{"experts_per_token": 2, "hidden_act": "tanh_gelu", "balance_loss": 0.000634, "lr_router": 0.000491, "learning_rate": 0.004, "max_seq_len": 768, "dataset": "wikipedia_en"}
Below are experts of layer 3 (counted from 0) of a mixture-of-experts language model. Rows are named router (the router's row for the expert), down (a neuron's output weights, with its number) and show model dimensions 0-255. Each number is 128 + 32 x the weight over its row's rms, rounded and kept within 0 to 255. Numbers have three digits each.
Before each expert's rows: a language model's description of what the expert responds to; "comes before" lists some tokens at least twice as common just after its tokens as in all text. This comes from a sample of Wikipedia text that the model never trained on. Tokens count by the router's weight.

# expert 43
Auxiliaries and career verbs
comes before: " a", " in", " been", " the", "d", " not"
router:205150167108112081154173115158120136115136144113138008138175119142170113115177171109144168125142138152148137120181149115101150129093065069159175110181152093088103125108116139078136173133163125104128107135070108077127156110131125089081150108142183193142131143065104065065139075108112166195143146147126127107132097147131084139141098140079129158129085116193149109156104124103143146121107164134133145129168127110131103143142114119103091116080096080146102127159174098209131152118105109152124126170195081064161113110155136108157187070119138081130141147129124186139108155119094164143159135113153126247083117065152074128110121140053121120108145148109123106138114151115141156141171097128118139160139110065157144151112082094081122165129075126159139158130094186159100152140178148
down2:080202129120135125096142189117132097025120094146127173122145060159145125159112119116101105115125140083222147150119109133143125094129101096165184100140151153114146124140143122152141140120101148204108182128169105171107121118103171067077092081163065111107127045072103077077123107116100125125059103120141121130140128112082115130133102157101130115138081153088123190135098132090174093127120155153137106120076089089157174142131142124060094204145124122085133084096137205083119118087056093063134146120083130088150139111132093167154120107112140098114128197218145125178139133139141145087102132117087138113167137106135102141148089142089161146135150085128146115140144121142133080149134105085118103123154131131094105143118036142157153094122116164128118069129149121125169178115134197

# expert 38
Table dashes and zeros
comes before: " |", ";", "4", "5", "2", "6"
router:121155152055139085113159127100131087150124176136133097089146111098156125096145046097121165127110091151102122178183133081105086136064118139163143149150156061126126119134194150108148100141103133136106170086101113116110100141097097133144164149093145158112199092112116136118108103138123118178136113120129108122154130135147084020099157128072101140204093097199149131130125136095156147102110118109117046115084125133164071169114137127089094129184089082051141154150112087153129158116178124109131162145169087119144106125110182118155061075095084197128174107137127123095141112107135159122114105089105147159054084210133132110145091162137115134125068108183165131130134155082170181145179118146078145148118152074154110114159127122129147162135086116162178164147129146171065137101140178
down0:148135120170107128101138149131126134121153117125113107082131089107099121106119133112112121131097128137100090120126081091130072149130131179130121158158124139132137153082154155099161100124172080156142061169082089118120139172123154082099072085082113126122066132129159170171140140177125057147139123141072114177151144171096135101138143166137079148138129160127141136103168121112179148116139000122104098142139118147147094143128080088156129105140132116126180069181117105124099137160148124122160152149116133056082117178149033198130084120159158114137167119161140127085140082084140153132117133117150182125125122119107099126127139079091193112077186134161147114111108138220080099118082140085111161101158178097064108081178173067176141114133114148204139146098119177214117152113169112

# expert 42
Copulas and auxiliaries
comes before: " a", " ", " been", "ic", " an", " the"
router:160164092108156133159119150143104179118109130080147130138144110133157108077137058111132172129117110098079123124140120107117079161137129118120168147134112139180149123153176195158121165107081191172164113166113059101083120070090110116103109169127169139078137178131095128120078097106169102130122179165163169146210131111121100102134103080088098093138111156181090095119085146145130174116156137124087088121107083076071087167041101133094064106113127147184180143148153090145092132091160130144140161121148114139158141076170144099136117098101088163093164106129083077147144131157057124156164137143129162145079112187079148083142092121150164126159112142106167208196121125119124109121152145192113138137161054092161095121084123114110180178135079178117114148165122131161098120129091164
down2:143146147178145152113110069072145095156143061145115075128124122112092133092170130106163123117118135097092129157114119104142162146149128138193134136105113073132115109183100135095078120086135100116078153148161114123101121094069102063060076104115113089149091163180093077091144100099171108138146106103142169122145178175097110096133181150120144154107162115115118168156126164153136134147149086144157115114161100178067175101074106132100128096106159134174126163167117145114196166121136104178147069167110120158046099122105129117127131178140076125146159080093107070150135103093144123071072117201157100147055122161181079144122072181121160143161114184106111133124126073132050118091124086177172146076116111128116112108182103137094120104157109189091120103124086181084149133147107118

# expert 4
Word-initial syllables li/ba/po
comes before: "s", "ttle", "th", "st", "t", "mb"
router:202185127142094114117064150124148105080100107139131087111156140076179155147118056136125149135101085195122124146132150091094107166097182121152156125130149097114173177109148108131137178110122051161118081127096113095143183145048119106125123096110132194088188148108105085064164126112126129121124135146157166094143109117105152104114130105102125197185084143223135129119106128086081163048123188121112131175128159136115096113100114137080134170083082069097118216182130119120123134087127130134060141124148102112153124142135143131086160083110129072132171170110105166116171110092123133188155146080147135128088150167035175105111128141131096118116158120117125159152096163145082116119148150071161160118142158176112118175118112088095121143140111148132155179168148094106145115093151169
down4:190067150153160142114100112117158184113135140143079139201156152099086088158144138176145122131110139157122124144132185108147178147144113120071110161123136111119123107110121116203096110137167091153091080123108113117081150141114137101167156130151132087154084163103174086140115130122128137164116146135102115141161169132130148131127135145181158222137064153093142169141144112155185089156111070115120142062058160164139066141126095154110166106161094104135110233126143119142133162118092055129165104101118159144073157166123143096111117047126134126128134145146155101136143100063114131127182166153125125130133092083123115126096090123158150097136053069173118142198120172134151145045136136145143160164110098131049158130174191142114118155093101162065100192129118120150117132063100110

# expert 15
Word-initial short pieces
comes before: "s", "st", "t", "d", "g", "port"
router:185150101121090117178141057137137119137089103191185134208117161106195135132125103097126134152147116098107123111102137125106080146135139101109106149098152120082168118148168195133107164140129168091098115127092090104164086132082157099099106142080173118147131152106126096035121111101154081096115104177173104114152191110162176146107182142098096114106135168121183071186186108103064183156091132085143133175119108109096131161040121137128127158109194114104133103143155089135134148165155090150114207172107120130138122089145083055132207148111161079146136117079094161128084120148069131145115139085125146151092116141160158098101112130092089143100136104218141145149100176092144161165114144114142104078138083143107143146070176102130153152154101135103133124137169138160121104105127106
down0:159138129140125132120136139150191133127170153193084131105162085115184157114077125132138126132061104164111150115082145123141154124101148138112117043156120168115069083104140151133172123165120157147128123100084116108107140129084131138134180102111119114065096163115094097085172105095135166149136144118095088137143134096123153148171138101093090224141191115147114101232098116070111155032108148122130162160132116143082173096075144118076081115110128112175181060135075139119079134137108131103108155048179120072116124139155147105102147138090079064100119124104129144095152171135146121179179149121169136151109161111115150159138132057092135151102131149111110144136121165138100094126119128097114143221184113101109122076135079156144218129122112123174177075145082124140122127131099146